From a checkpoint of a small mixture-of-experts model trained on Wikipedia.
Size: 13 layers, width 96, vocabulary 4096, 8.01M parameters.
Experts: 24 experts in each of 11 layers, 64 SwiGLU neurons an expert, 4 picks a token, a sigmoid router.
Training: a variant of Muon for the experts, 515M tokens, 3926 steps.
Below are experts of layer 5 (counted from 0) of a mixture-of-experts language model. Rows are named router (the router's row for the expert), gate (a neuron's input weights, with its number), up (a neuron's input weights, with its number), down (a neuron's output weights, with its number) and show model dimensions 0-95. Each number is 128 + 24 x the weight over its row's rms, rounded and kept within 0 to 255.
Before each expert's rows: "gets" lists some tokens that make up at least twice as much of what it gets as of all text. This comes from a sample of Wikipedia text that the model never trained on. Tokens count by the router's weight.

# expert 1
gets: " |", " of", ":", " and", ".", " the"
router [178 122 144 100 139 167 141 108 160 143 135 103 116 125 192  96 128 130  72 116 111 105 123 101 121 135 133  86  75 134 145 167 123 129 160 136 102 106 156 132 148 132  82 125 119 108 114 144 118 107  81 121 138 114  75 129 140 160 117 137 113  76 139 121 123 118 158 149 166 121 155 160 108 138 116 125 140 109 136 127 113 131 130 114  78 126 146 117 134  82 168 135 122 131 101 116]
gate0 [113 126 134  93 139  75 149 129 109  97 112  88 137 183 127 147 127 103 104 124 143 109 100 121 124 158 131 137 139 156  94 106  78 175 179 141  97 165 103 140 132 102 162 109 114 131 120 171 160 129 139 139 158  93 112 139 117 114 148 131 134 170 125 122 109 172 153 148  87 128 119 126 117 174 117 128 142 145  95  78 145 128 129  96 102 133 101 132 116 140 126 116 116  97 105 140]
up0 [117 118 112 137 143 147 128 141 136 136 143 121 106 122 190 140 136 107 157 124 130 155  97 146 167 117  97 118 104 120 166 128 125 152  73 125 128 101 139 150 160 162 116 130 173 123  91  87 100 139 110 133 118 140 139 127  78 160 111 109 101 133 137 112 146 119 108 117 165 123 129 134 154 125 112 125 129 143 155 161 107 134 143 180 211 124 121 104 119 109 123 136  63 151 120 115]
down0 [152 104 113 129 111 123  81 130 168 180 112 158 130 133 117 115 115 109 142 124 103 129  80 118  75 137 146  77 182 148  95 148 107 141 150 150 139 142 130 151 134 117 133 135 107 109 115 153 148 118 119  78 133 139 104 128 127 133 103 126 128 145 100 149 143  89 108 172 114  97 121 105 166 148 104 115  88  93 119  92 123  95 106  90 109 121 146 137 140 153 130 151 151  77 132 143]

# expert 21
gets: " B", " L", " S", " R", " D", " C"
router [155 115 148 146 137 155 126  73 142 121 114 147 131  84 174 124 136 107 126 116 125 131 134 117  92 130 171  81 106 131 124 118 116 106 117 143 132 105 139 155 175 108 122  88 111 106 126 150 104 147 131 131 105 136 113 145 132 146  77 151 147 133 137  97 120 125 115 126 116  97  92 145  71 163 123  70 139  93 132 142 117 148 123 110 117 167 125 105 151  83 143  87 129  78 126 159]
gate4 [143 114 105 158  98 158 125 136 163 140 157 106 118 127 106 133 181 120 148 143 102 132 143 113  94 103 107 106  96  98 140 123 133 155 135 123 102 130  80 116 194 113 133 150 144  95 142 120 133 108  77  77 110 152 106 147 121 129 150 161 142 131 148 154 128 108 147  82 129 107 159 110  90 152 112 141 115  82 178 136 141 114 106 112 140 104 125 113 102 119 138 111 111  97 156 156]
up4 [152  92 104 143 126 145 111 147 104 104 124  88 107 135 102 126 176 148 160 159 108 138 146 152 119  97 131  77  93 129 166 157 114 158 150 125 123 139  90 120 150 145 131  96 140 109 145 120  94 140  89 118  89 152 161 116 147 111 156 138  96 124 143 121 124 143 128 110 125 146 160  98 142 155  96 147  74 126 155 113 107 124 105 118 140 107 134 101 149 137 191 156 128 110 122 176]
down4 [143  98 110 140 119 112 115 139  98 114  94 131 174 146 107 105 145 115 165 149 142 133 100 186 127 134 133 106 130 168 159 164 149 115 134 119 138 111 102 144 142 128 140  94 135 109 116 135 133 132  97  66 126 148  97 138 156 103 182 176  91 127 128 160 134 159 154 131 115 111 154  98 110  90 124 177 122 173 100 121 116 119 105 157  98 128 131 116 156 125 165 126 117 125 104 106]

# expert 4
gets: "s", ")", "%", "es", "ing", "ed"
router [127 134 172 123 171 113 135 125 133 143 111 128 102 106 141 136 134  98  73 106 155 170 119 110 123 145 110 138 137 107 104 160  93 177 126 132 137 191 130 152 133 133 112 115 126 123 135 146  77 134  96 150 114 172 174 128 121 140 140 146 104 125 144 119 179 131 116 130 107 103 120 128 120 167 139 154 138 128  70 144 156 154 126  99  88 161 178 100 148 140 133 116 125 109 135 147]
gate2 [112 136 164 122 104 114 142 135 110 153 170 144 133 115 135 101 157  96 106 128 165 144 129 129 126 174  75  80  94 118 157 123 153 124 102 159  86 104 110 145 104 135 117 123 137 107 146  81 116 180 120 146 175 160 134 117  94 134 169 142  93 111 122 144 141 143 118 143 142  92  62 117 114 108 100 149 132 103 118 176 120 146  98 132 128 153 124 113 122 133 133 139 118 107 136 131]
up2 [128 138 120 129 150 157 176 145 162 109 122 142 131 119  94 110 165 140  50 101 133 144  96  90 132 154  87 118  96 141 123  98 126 123 125 134 131 113 142 133 155 131  69 119 147 174 156 101 104 136 132 131 137 109 125 140  95 129 121 113 151 116 161 131 174 186 118  98 141  91 116 107 115 101 117 152 103 100 128 135 129 121 134 114 123 171 138 109 139 121 116 163 136  91 129  85]
down2 [141 113 132 139 164 150 164 152 122 118 116  81 132 122 113 162 125 202  99 160 162 105 113  83 104 158 121 154 117 149 138 137 121 114 124 150  90 120 147 108 109 118 137 122 137 139 120 107 122 134 127  98 113 141 108  99  91 113 146  93 118 149 139 124 136 140 136 110 157 126 116 141 178 132 179 143 170 118 150  97 150 191 157 148 111 102 129 121 120 159  98 131  93 142 151  96]

# expert 23
gets: "\n", " (", "'", "-", " \"", "=="
router [ 98 146 167 164 100 119 121 124 130 139 132  94 113  80 153 119 158 163 115 141 166 148 134  94 123 165 126 137 135  84 111 135 126  84 153 130 133 135 147 135 156 112 106 132  84  95  91 181 140 144 152 138 101 164 104 152 137 158 100 141 135 105 166 127 167  89 135 132 175 116 145 130  90 120  84 116 131 106 132 139 119 153 121  95 125 142 120  99 127 149 155 117 103 127 100 156]
gate3 [103 125  71 127 119 137 111 113 131 138 104 152  75 119 134 144 189 135  97 140 130 106 143 129 114 149 114 121 125 167  82 114 132 151 164  98  80 102 122 129 129 110 120 106 127 115 134 116 131 113 116 136 108 164 103 107 185 149 158 183 154 119 112 169 127 116 167 147 144  90 143 101 125  88 134 153 155 161 127  90 122 132  94 107 133 111 120  98 136 143 120 165 110 124 119 145]
up3 [124 160 107 145 100 163 121  95 145 117  73 121 187 118 142 183 151 129 117 143 120 151 128 108 106 129 159  91 129 118 108  97 130 168 122 108 124 136 126 121  78 107 140 128 113  93 107  76  92  89 106 114 145 119 105  88 115  94 140 133 115 121 129 121 111 187 161 132 111 109 103 143 111 101 119 104 144 144 144 114 135 108 146 125 138 121 123 121 120  86 162 146  79 144 145 117]
down3 [116 132 169 115  56 104 148 121 165 137 104 117 149 133 145 108 123  73 160 118 110  94 115  90 131 141  91 133 124 109 108 122 138  87 136 100 144 110 126 125 112 112 121 116 155 128 149 155 117 114 145  81 107 125 173 142 121 130  90 129 115 121 113 128 135  90  84 169 118 121 149  83  87  70 138 140 134  98 156 104 137 116 145 123 146 162 120 115 118 147 126 137 146 164  96 121]

# expert 14
gets: ",", ")", ".", " (", " was", "\""
router [153 111 187 121 146 206 157 123 140 185  91 130 111 142 162 149 161 113  94 127 142 113 140 133  91 151 159 134 129 133 156 153 118 134 111 133 111 119 139 145 149  91  91 117 150  76 128 157 126 122 123 137 114 145  99 134 151 173 113 161 118 128 192 130 171 115 108 119 148 138 155 134 136 160 119 121 145 112 157 128 168 156 111 115 116 144 140 124 116 154 148 117 137 130 121 132]
gate1 [119 139 137 147 112 132 145  98  99 117 118 159 100 139 149 121 114 133 119 142 152 141  87 144 149 110 172 144 106 171 171 102 138 117  89 169 156 160 111 150 140 121 137  73 130 121 107 154 109 124 181 116  88  97 144 124 121 159 143 137 146 128 184 168 140 126 128 114 109 143  82 148 105 149 112 128 131 101 137 100  85 130 151 140 136 185 121 137 148  92 137 116  95 148 131 127]
up1 [122 136 105  88  98 131 139 131 133 139  88 150 111 156 116 169  98 107  77 108 174 130 140 125 145 144 135 109 119 127 143 144 152 116  63 168 111 175 154 151 144 144  62  92 130 130 138 135 132 115 171 172 114 137  85 127 122 131 112 149 131 142 160 158 144 122 126 155 104 141 158 138 141 126 111 139 150 150 122 139  75 120 161 153 143 143 100 134 126 151 146 119 163 142 113 110]
down1 [130  96 156  96 102 155 110 122 139 154 126 101 141  99 148 101  76  89 147 148 109 121 103 118 141 126 115 159 168 119  82 159 151  87  89 130  89  89  87 110 139 104 135 139 120 152 113 120 158 124 128 143  98 137 122  87 130 142 143 138 132 168 122 163 145 132  83  84 131 134 128 165 164 110 150 136 109 138 149 142 141 130 123 115 153 101 153 101  97 146 120 144 169 156 157 129]

# expert 10
gets: " ", ".", " (", "1", "–", "2"
router [111  71 139 112 145 126 131 136 138 163 119  69 135 125 159 113 186 125 104 150 132 128 130 105 110 182 127 150 124  74 139 127 115 113 138 129 143 118 146 111 158 114  81 120 128  72  94 115 145 130 156 120 110 143 130 124 181 123 113 123 114 131 143 144 140  99 123 120 130 143 107 159  96 160 125 107 137  95  98 135 150 155 118 107 112 158 116  81 123  73 125  85 141 126 125 155]
gate3 [159 119 131 119 102 108 137 149 101 129 138  88 156 119 184 125 148 163  93 150 118 135 100 128 123 127 152 201 156 114 131 129 141  95 111 136  99 144 128 129 115 140 123 145 159 115 113 115 121 100 142 125  96 150 128 147 129 136 126 132 114  90 113 136 129 151 167 128 129 134 174 170 108 171 142 165 118 120 133 128 136 175  85 111 101 144 111 124 150  73 147 165 149 144  71 121]
up3 [150 123 151 149 138 165 113 160 155 157 118 117 163 179 111  75 125 165 149 132 107 136 110 113 151 145 125  70 135 115 170 156 138 142 151 140 113 123 147 127 121 161 132 126 129 141 118 145 141 161 109 126 117 140 121 164 155 126 134  66 110 147 138 102 122 186 129 122 112 148  75 126  88 126 142 163 134 111 119 122  80 114 111  84 145 120 134 108 152 103 122 102 163 155 124 133]
down3 [144 116 136 111 182 124 159 115 153 112 117 118  95  95  82 115  88 143 126 116 152 131 135 157 116 138 165 162 116 128 112  81 183 132 139  96 169 117 155 141 142 152 102 139 144 127 118  98 125  86 116 140 124 132 137 121  94 159 125 157 135 104 136 129 108  90  94 127 153 103 123  69 118  68 153 142 145 111 133 109 161 136 123 105 130 135 159 135 114 119 126 109 156 147  81 107]

# expert 12
gets: "A", "S", " B", "C", " S", "N"
router [100 102 117 139 145 153 105 125 115 175 119 143 125 108 182 130 115  88 123 147 151 122 182 107 105 118 129 162 111 148 138 153  89 134 162 157 105 114 149 137 155 120 128 129 142 108 111 192 133 139 116 123 119 163 130 129 127 134 100 128 116 114 118  78 148 129 136 111 159 118 151 167  79 167 146  99 126  80 114 130 152 124 168 124 126 144 162 119 186 127 166 116 129 123 150 143]
gate1 [183 101 157 147 110 144 139 136 142 169 123 153  87 108  89 125 125 113 145 110 134 109 145 131 123 161 115 167  86 136 147 139 169 144 134 115 161 116 177 154 114 137 155 180 129 131 143  87 156 172 121 166 107 128 113 131 135 107 156 142 134 133 119 115 126 143 128 120 154 124 151 151  90 147 117  74  85 136  93 177 127 122 145 128 112 135 151 148 111 118 141 134 132 145 170  91]
up1 [138  91 168 113 108 142 156 101 110 161 147 118 115 152 129 105  98 108 138 122 113 103 162 157  85 158 157 153 144 135 147 130 156 121 113 104 145 102 133 167 131 131 157 137 112 143 102 111 195 140 116 145 113 129 134 159 129 121 132 123  99 112 122 138 100 113  89  78 162 112 137 133 150 160 140  92 105 100 113 165  95 145 169 131 100 101 125 106 139 154 132 161 183 141 152 112]
down1 [178 149 106 156 154 152 160 147  61 110 123 120 138 101 117 132 171 134 154 140 128 109 135 188 146 132 107 146 127 103 110 151 104 115 147 144 136 142 124 102 173 156 128  95 122 149 102 111 158 146  96  78 133 106 155 136 147  86 123 154 144  97 111 146 136 129 116 139 156 129 110  82 110  84 100 169 111 133 139 160 171 122 121 129 166 125 104 148 119 118 122 134 111 117 130 122]

# expert 0
gets: ",", " and", " to", " was", " is", " of"
router [168 132 174 103 163 147 122 109 132 149  94 123  94 133 168 101 132 129 118 102 151  97 158 123 112 141 106 143 127  74 132 145 106 172 117 134 130 135 126 154 141  97  49 129 143  91 116 144 123  92 103 129 111 135 105 151 134 137 118 138 110 119 155 109 138 124 143 185 118 142 172 126 140 149 106 128 117 125 143 136 125 161 137 126 136 192 140 101 129 105 111  94 133  85 140 101]
gate2 [150 109 194 163 170 137 169  99 132 130  91 135 140 103 146 137 137  90 149 138 124 115 125 120 140  87 120  41 107 105 156 118 138 137 110 103  97 156 117 137 140  83 118 106 113 120 116 115 152 120 143 154 146 146 115 118 122 164 122  97 121  97 155 107 127 127 128 128 133 127 147  87 176  96 128  93  77 125 145 128 122 171  99 122 120 133 126 104 152 120 136 121 127 131 115 155]
up2 [ 92 127 176 165 163 106 123  78 155 116 101 160 128 137 157 109 128 114 138 125 111 146 135 144  84 117 101  71 118  81 135  90 106 171 113 106 124 143 123 127 144 106 111 110 140 131 127 120 101  91 124 134 136 135 139 124 162 121 107 108 110 116 131 115 161 134 130 128 141 161 129  96 165 114 121 147 105 137 147 103  87 136  85 182 139 149 125  77 150  95 107 131 128 125 135 178]
down2 [125 134 113 145 128 129 107 163 172 105 137 128 117 145 134 141 101 159 147 130 142 141  94 114 104 192 101 126 140 121  95 138 145 114 112 152 139 119  91 184 169 176 154 135 104 140 151 138 161 117 134 105 129 154 100 137 145 125 112 135 169 164  91 138 116 128 139 130 142 151 137 133 118  92 127 162 135 143 153 119 149 112 119 120 168 114 133 161  75  92 139 148  77 138 127  73]

# expert 7
gets: " the", " in", " of", " to", " a", "ed"
router [173  87 174 123 137 121 123  85 145 137 128 118 114 120 129  96 143 101 120 120 137 115 159 133 143 171 129 138 145  87 118 128  98 184 112 133 106 163 131 170 147 123  89 112  96 107 132 134 100 119 106 120 106 140 126 166 148 143  86 126 120  85 164  91 111 128 179 176 147 156 180 135 136 154 140 134 117 110  97 119 104 160 155 137 135 150 119  95 132 110 145 111 144 118 135 135]
gate2 [171 102 162 125 130  69 149 130 131 130 145  97 115 126 119 117 170 122 154 122 133 138 177 145 166 110 144 167 141 125 140 110 105 193 125 135 130 129 133 156 142 149 145 122 123 112 119 150  66 104 130 145 128 118 143 114 100 104  91 138 136 103 149 135 143  91 161 143 100 143 121 140 156 151 104 170 116 203 112 101  97 148 160 129 117 157 126 130 127 126 130 113 146 122 112 162]
up2 [127  99 164 158 119 123 146 139  92 133 128 102  98 115 129 108 138 158 141 169 145  99 119 120 102  93 146  66 138 109 137 124 101 136 150  97 106 156 128 105 109 115 101  88 121  92 148 139 157 116 111  95 128 182 149 142 182 103 101 115 151  86 130 135 123 171 134 136 130 126 161 150 115 131 105 141 142 161 119 133  94  99 153 124 130 197  94 119 140 150 126 149 131 138 148 124]
down2 [118 133 129 119 117 116  79 170 139 150 167 136 121 143 137 143 147 121 147 163 131 177 153 105 133 126 138 197 126 121 129 120 111 120 140 106 143 114 118 132 150 145 103 131  78 153 169  92 141 135 128 139 104 125 133 125 155 125 146 161 162 156 144 107  84 117  83 121 137 152 113 173 144 103 161  90 116  87 143 127 152 129 138 164 121 110 107 168 114  82 114 128  76 142 125 112]

# expert 11
gets: " to", "-", "i", "l", "–", "w"
router [163 110 107 142 167 141 119 121 147 149 121 129 147 115 132 113 174 150 127 119 143 109 138 115 133 145 131 114  98 134 115 102 132 123 175 148  84 164 155 203 158 113 113 106 117 142 103 143 131 134 123 147 152 150 143 193 162 165 105 144 117  76 172 125 162 139  99 132 108 105 132 121 118 132 139 121 121 148  81 170 126 148  89 122 137 159 142 137 156 122 142 115 135  79 129 134]
gate2 [111 122 112 119 159 188 116 132 147  95 127 145  94 155 115 108 138 122 138 131 124 112 157 147 112 163  92 148 112 126 135 135 136 124 119 100 132 159 150 121 136 120  82 123 120 101 124 163 126 148 130 148 117 127  98 139 128 130 142  92 101 106 105 115 152 112  76 102 121 104 101 129 119 126 146  73 177 171 117 141 113 105 113 126  98  82 186  98 147 132 161 111 110 152 172 173]
up2 [205 116 111 116 125 137 144 154  84 127 139 141 149 128 160 128 116 138 116 119 122 121 165  91 140 109 130 136 129 128 169 107 168 139 160 146 113  86  99 118 148 129 124 113 130 140  79  96 131 146 135 136 146 129 143 120 100 120 122 137  96 127 180 136  98 136 133 162 161 118 174 123 114 166 142 139  96  87 125  93 151 105 178 105 132 128  87 155 132 115  97 163 161 110 120 113]
down2 [162 159 161 129 177 145 118 132 106 158 143 132 134 119 185 141 114 138 141 145 174 133 117  99 139 147 108 145 163 141  83 169 153 134 104 139 162 137 119 165 139 148 126 155 121 101 100 133 139  96 132 110 121 154 140 140 101 130 166 121 133 135 130 112 126 125  72 150 130  92  80 146 133 105 122 104 136 139 130 165 197 121 123 120  95 167 157 137 163 124 113 164 132 145 125 106]

# expert 17
gets: " |", " and", " in", "|", " of", ":"
router [169 146 156  90 120 118  98  74 161 137 137 114 114 130 157 121 160 116  73 129 111  89 102 121 136 135 134  74 102  87 123 114 107  98 120 142 108 120 128 140 158 146 101 112 114 108 113 130 115 134 139 106 133 148 100 145 140 148 125 122 125  99 147 113 148 147 161 169 187 101 151 138 139 175 138  92 118 105  85 113 150 154 167 147 104 156 153 130 136 100 149 124 104 109 153 121]
gate0 [122 144 146 104  78 118  83 105 155 107 132 136 133 161 127 128 143 111 142 105 137  94 116 137 148 152  86 141  89  95  97 132 143 124 192 191 132 150 133 133 120 151 114 121 139  96  89 136 134 101 105  83 149 142 104 113  98 109 135 130 112 110 188 159 133 144 150 117 144 128 120 110  96 115 132 132 115 139 103 101 176 166 150 132 158 158 145 115 128 113 151 146 123  91 112 141]
up0 [164 128 120 160 122 163 162 148 123 130 140 123 148 138 125 140 123 137 147 121 104 114 171 130 113  82 178 129 122 132 124 109 171 140  97  73  86 131 134 106 151 135 172 136  93 126  93 123 156 137 153 160 100 104 158 161 144 163 130 108 125 146 122 110 132 103  98 116  97 108 130 135 149 104 199  93 161 119 128 163 112 112 129 108 101 116 137 150 159 153 110 160 142 145 134 148]
down0 [128 150 136 155 133 147 150 158 112 146 124  84  86 110 160 102 122 117 123 156 134 146 188 135 112 113 152 154 105 135 140 141  99 115 127  91  88 168 148 119 126 145 172 109 106 140 115 138 131 131 133 142  53 135 132 138 132 166 129 114 114  83 154 120  94 109  97 142  96  98  89 131 131 170 132 120 136 134  92 139 118 123 142 122  99  68 129 117 149 122 108  95 108 120 112 159]